config.toml
n_layer = 14
d_model = 256
n_experts = 48
experts_per_token = 2
d_expert = 128
d_shared_expert = 128
activation = "swiglu"
moe_layers = [0, 1, 2, 3, 4, 5, 6, 7, 8, 9, 10, 11, 12, 13]
n_empty_slots = 24
router_score = "softmax"
normalize_top_k = true
routed_scale = 1.0
balance_loss = 0.0191
balance_bias = false
router_z_loss = 0.001
init_std_router = 0.0292
lr_router = 0.000681
vocab_size = 5533
norm = "rmsnorm"
norm_eps = 1e-06
tie_embeddings = "early"
optimizer = "muon"
lr = 0.00911
beta1 = 0.9
batch_tokens = [65536, 131072, 196608]
seq_len = 1024
train_tokens = 745400000
steps = 6199
dataset = "wikipedia_en"
Below are experts of layer 10 (counted from 0) of a mixture-of-experts language model. Rows are named router (the router's row for the expert), gate (a neuron's input weights, with its number), up (a neuron's input weights, with its number), down (a neuron's output weights, with its number) and show model dimensions 0-63. Each number is 128 + 32 x the weight over its row's rms, rounded and kept within 0 to 255. Numbers have three digits each.
After each expert's rows: a language model's description of what the expert responds to; "comes after" lists some tokens at least twice as common just before its tokens as in all text. This comes from a sample of Wikipedia text that the model never trained on. Tokens count by the router's weight.

# expert 0
router:074121152125172107122123166159126154146158085142125160075071134159136101149120184101107173117125087137067151142132141126172166166142124172188099114128085121122151118162140185097085183133161102
gate0:128102215113130161099169151083142189206193142117157188155144147164131130137113083143089172149126076105096133161171163148128160169144131145112157121151091132087097147126103093145071094150137072
up0:146149089162111123117075134147096075077061097126103055071083113111142125118112117111151112078096183141183128098137095120107120098105097131155090153092116067135177084159142132081160125134154188
down0:074135127129153109126112080155177108144120155165171177160186118097107124117180122117138182111098110164107156174148159172075078141094153199184106111111137111093155130080135102144174120134146080
Description: Wiki heading markup
comes after: "\n", ".", "==", "===", " ==", " ="

# expert 24
router:117144153129157129116050148153170131150143102185099196077084140126127110127105081059110147132136135180085146073128151155166154107104120153169090120148074104107145104162196173113071149180138111
gate23:132113185068145113120111148118103187110142116202102136181150162096156179091129126126139133111074083162124098064079119144151107133110091138149138105132089167088101086126135151124200098163175057
up23:121141122036176108129098139088097188140142076151115087124134105078117145085104122155147120133070057161173099087082098088119107145193075119151103094166102152120162090135114137085188059137153058
down23:145085165108192155125160166121158127147143174142066120156139113121106145180134098126138061147103126138100147139161099174093067111142103169128091149213141104099150083116065125121149095083110091
Description: Succession boxes and lists
comes after: "\n", ")", "\n ", " was", " also", " served"

# expert 42
router:100155160143185150167084170145133193164134079180109169111076131172115104161106155122082123116126112178083138104138143149112135180108133130126095066136123114097158102160117175098114177133153094
gate0:120145151131145080112097151125193157172110149123157127139112141148133052053086152141071136139150127162093142085143091132169079116132125146126067133169094097175123187170144105087139093145154069
up0:120140127127129150120146160072147141113129137143115156114124108113105100106170118073196093115141159135156147179135149129089186067135156143123114118089191041137216143058086110113080180145107149
down0:125110159104189145145113130081162159120124155115148206138128152169179164123119135165151134219135095137145124127116157099135160161149150143178103079107159126143140087091170128127100139086125131
Description: Romance and sports names
comes after: " the", " |", " of", ":", " in", "|"

# expert 26
router:071148154087123073114101164140111161150137103175123111107093148147141118154127190129092124155150160172087137092138158215150114112108137090130099116152104108097167165149131168084119137183143087
gate0:093105115094086116120116112101138176115081145191159099111151137103122164111180144167113126151140124133172161082047131152114117111123131106135074161090110082069113155119162154085119115128147080
up0:167140148132095208135106100109094167129177129098150129123125131088137113155128121087123157069118125084084107153124123164097104125157107119182139098105148147154119177130163120118092114125158107
down0:084176128189099066201107138076121121126158173092141125170143197116148105068133123078092134146060113099121191128071170105167131095166154142127132133126116110067145127139112130159130077099179149
Description: Capital initial letters
comes after: " the", " |", ",", " of", "|", ":"

# expert 9
router:133123160144136108128084150135137145165147145130077098094039146142135093149097145087106158070115098158124120098195152134150093169092101159150108122126069151119166151156130149091074171172153103
gate0:079170145096143138089169114141133172168105116171121109138111148159135162141081133103124113159126095150090113089156090121165100132166108127082127162131094066127140119125111127157066058106131139
up0:149207071083124094091190148124110136152091176170120146144112156104118154112111106125126112147110156144110115096140086142137122130160079127103166140085105139171170124085120180088093114169137177
down0:107140082127127072114164082121176111172139187119116115108109104076110159145057149146152168100171119155135108162105088141117054113130109095133152149124156100121149097106118160116099206143109112
Description: Number continuation pieces
comes after: " (", ".", ":", "–", ",", "°"

# expert 10
router:118169149062140103081107122152137137142173130145102158097116165156126104127104145105113158117186138110104159102177161145149129168093120148170079082169118093096159116148202136100066143162171059
gate23:150114166072076143139107093137113120106153163164115154119129149171129072156139106150137129199109147149184138123091104096094145211184167064169098076157107130122116147159169109123155190152102116
up23:125197136142120154140106095119076164118126082078136096179140125163172151133102153129102120116149120143144153042173116089094144165200091118113154144127155152153177169073126119107123136078152188
down23:129189155240158161158167140096113061115071157111104140153114113125098140140100134137122075114174088120164041103082143127156109150089122105121184138116123173102116082123117127120109166097196152
Description: Subject and copula
comes after: ",", ".", " It", " He", " he", " which"

# expert 27
router:134121143121178151082115151120150163168185102161148159070083132160129104159103157094130155092165103144119118083194132207157085152109079147160128116174106116110159155134200114088081169167138096
gate0:089162225109081163123119118120162121119151114153101168131142175157154167094117098138119128144183099148169059107128153097150120133119092158077145154168145066095093192134142139171120103106151116
up0:124162159096108134145098085104103127147157117124125184150251096101167128104107138155117157154121107180155064051163087161138149152171104157103126118125104091184117157076176116135084121155153072
down0:176143171121065131173133178123141137050144020135099070122097059121113172123096174158118143106073133079163124191082085176171096149119146129155132108092035163118144082118151143139070184136117081
Description: Table header cells
comes after: "\n", " |", "|", " Team", " Year", " Title"

# expert 40
router:053140187158151131117098146136134179133095100138115145135128144173131080180112182112123165093160129186095148101151165206139110152109112146116064102169081117094167110158151127097129187141170104
gate0:163170184185117105119109133145179147081138089152182116128131087060168050091093146146121094098121087108096152097152145146125097083191131156099113124181126142102077169108115102103111152104169133
up0:105088121119120156136141085108066135160130136116090167126118110159108158178118160111097208150171228099136095154078088094146096143116107130113140146063102105139115147166109157171162150159051138
down0:138127124127179121115089140092161119107203088126104145129150091127084144046100153147098093166146110096094165065174130134158176174130071122110149080147129155102181088113138081140149151110196125
Description: Word-initial fragments
comes after: " the", " a", " and", " of", " an", " The"

# expert 30
router:053119140104124130105092151165149137136116144160121120111126128128118152156077181081125182108164103188105184131131135138153131147073094150181102095154124123083192104156179131094106160205174116
gate0:155136158173124123141124181178123125161175128173082099145175143096064133051180158132101086109149147110137130129181138117149154111119147204120113146138105122081157105138151144150126157205240129
up0:087116127120131117172198134082141120129124113104167207079089145189148184151105113134119200122100115165100127111085139083116115160127157112138115132106127124137145131106156132083151085068061143
down0:152156204133068137114182171141145119123139161111154175094100148127140093153212133109093126149142102122149112092087142102157130162062175120196132143114151129125134129067192118148104151158134137
Description: Possessives and determiners
comes after: " with", " of", ",", " his", " and", " had"

# expert 1
router:106147164118127159140094145131146178147139108129087133093164161142126107146115094119142154118164105199115152091145183168182109109089152134146069101152105107105205118160115182102098143137142101
gate0:134112145117153135117102111170158160123165149111127117116166163143099111201097109144098122131116121149134152156087149139095054133153160120117177081104172179138163088203138118181114175128126166
up0:152086149141160204113146112151138125116087129116120150113122080124211187089147124076184102081166077179112154195181132146056097143051097082118094153103115155094157188181117130171070153099126105
down0:112097091140057081132105193092135101028133125093097115112163113142077049130188105099127099103127122123153157147079123069163130084122138140110154124086129103113117106109172124148130137090143182
Description: Given-name starts
comes after: " |", ",", ":", "-", " by", "|"

# expert 5
router:118148158100156069104103216141129149143123114177110110090102140113107106134117163106100180089122103184125126113141131154153108157108051149166084081112055133133173118138176124123135157195129142
gate0:141178122093072114129140132151178114100103074104148103142111131119105111145081121122177166103127133106105204071139111091185119127105141125054131086137097118164117158136103100157094098157157134
up0:173158145022112176108142145140138151050138123154146169170129070157159181102137142122141169148124073131120141161116180069149106078104149187085142157099124162125146138095126121103103090186148138
down0:165140139152046122091135121105145046117112121146198096126143124117110129092103139027106154079070118097128141172117199125123102084132077118106087136157144062169129156146179186128153143095141063
Description: Dates and counts
comes after: " |", " (", "|", ":", " in", " September"

# expert 43
router:104164140128156150113107170130158162143139104128117125114108153142132126138133119090124145106153138131115152111157148137178122169133077130145099092124088093094171119142169204090068175175163081
gate0:124140133152076105119111099090138157170104070138118114107125119119153217090107045140059135136107114143064095109152125116160131074096134164088138099057119180166102186052200136081062159195136140
up0:128131071136147121117135139152100130174159125160157130136107134142122190136087127166133069094160114137135156094098147085121099127159153128131060123110081160123138161066110135175184104161142126
down0:190204060169129106135112084142129097134103138103164082078133140145154189109125115095136111088145108039110088126184149155114108118095194110104163107154086124132139152110121159072095143099141180
Description: Adverbs and as
comes after: " ", " |", ",", " as", " known", " was"

# expert 46
router:100125160139137106119097137103114164141152123109112162106086151154143111152083173087120142110154113155097143112134161139186134137084074156131105113149119088116150124121158203078086180136131130
gate0:095128172129122168156075175113094131179164115088116162145115198150140075117079119069145178075115190122075103107080138176180155123147202125101098112131129195171122127127138126176149155107119172
up0:103126160123158143132141100137093062127119076061151180117100154114147114084087159078157108091161127142110107112119171095148141127174181120099087146149145152188198142153112139117108139151114146
down0:108142147131198115139145129177127109117133110100160112100098166099103118135146133098108158129122189112129189135157100157117142148104094157134114135174160103132151157165166084116104094088133124
Description: Acronyms in parentheses
comes after: " (", "-", " \"", "C", " A", "A"

# expert 3
router:078155170137170153135144152101113197165141119147127143121121159132095137156079173117136156137106092162094139098146123136131129123076139126115075070148136114157136121168188079091078127110166099
gate0:094107118112161089111126119173157172079091137108125105166125165100107095109095142123165089122151101113164186095076075088142153133168035130141166091164095132150131114168189160114166120114192157
up0:152068098122167115181057091080148099074130181099175126106158157138118079101105157151157101172098159123113137140062074100109169121159081129099148142116111090151131060175150124105141163119127141
down0:150140117144120117077146129136149140118124110148158100122167179083179143173156159096116152113125158130134121206064120103090115079144094119111109105099156126134092127191131153077089140146110100
Description: Infobox section labels
comes after: "\n", "-", ")", "Personal", " information", "Scientific"

# expert 39
router:102134164060193104135075146118174127153163090141109123143105142147103076156092153115085178125139105166128137100138161092131142147057085157169092088146088143090184167180168148132107150123146090
gate0:143117175149154106084073143123066088106174117116042136112170147146140134112155123130178097163148117121130139101115126133107100116243096116092105183185174113106162125154099120139111184124124117
up0:100163113152150120140167151108188133116095104118106141153087137135138146149124128174147126117118142142188097136135141105180115194074137093138124095093166138130043131165150091163138086067151162
down0:102125054101186134098115142160108166164122099103121134152116142159129166149100118117082102156106110149109130108102133153173143125195125091127173165146173142106074121122100086140089134079173131
Description: Article and section openings
comes after: "\n", " =", "==", " ==", " is", " ==="

# expert 8
router:132182138137155153095089124114139115148115110142123166104144127181117118139100155090107149110158114182107185109178172177137145164129128178148098117171115062112202117177144135122078150126123086
gate0:151152125104148172119110110125120175154144100154062186113149125177122081170081130189101065102179080172119076101093135149108068151099094247114095126200181117105138189118157122138136140122134081
up0:096079128160098192112095141135120096090098111142155130202196130157100126185110174164114135097198181159053127137160096160140113113143151132129110138153164095109116174119127137155136127125100110
down0:106095187217072180138115133142128104160098120097126130105140109155090152122154147087086131145163107116181109142112144079099129052156043070135155134110167101068118119157104085143112153130109150
Description: Sentence-opening determiners
comes after: ".", " |", ",", " of", " that", " is"

# expert 19
router:134124157145110109121081136128135154147129120137119121112114154165157117119137149082095124100183118153100179067164168126146106170088113153175105080152094099111157150156146163055088112139153106
gate0:148104171093102154131106153099102148120111086137120142087167129104137158146145123157148088090156157146141180124120109123041147187174165142110146211110174093173185158132185114088093127122180136
up0:147151109139122151093098128085177127158203130147128162157116109153146113134115113195110091089111132145154153063151161143071166160162151183129094108141163156162134122054101111102159083149156158
down0:092147137092100162075129172147162191115155086147149185147140192180091129112105187104171165108121122146106183116142113127153094145143088104123123121181099146099184169104066130157120123149139146
Description: Years and closing bars
comes after: " ", " in", ",", " 19", " 18", "%"

# expert 2
router:103157157110190094094141162092153175117138093186107117063081130170139103137139153120107122118121115191131161099178131159162116139090128157177096099124097108110202151157211198102089153152137096
gate0:155168147159110171114119103115175141119184164133075101084187126165043119076122150136120108121090132122159076104155148151119135139146084144147133143143103128116138142178126162145109099124156127
up0:082172097119139144156120113087127199123209118136069158096194150109117062112147095121150119099054133162110120109053144114152117136203155067126148097094101145094129080146126103091154123161116088
down0:109093153058125102128178092071173129165169122146156085102150145173136146153085155162108175186080116104113104104132131097077164115141078117149142136148126119134150157170121109105098141078139137
Description: Infobox list dashes
comes after: "\n", "-", ")", " |", ";", " •"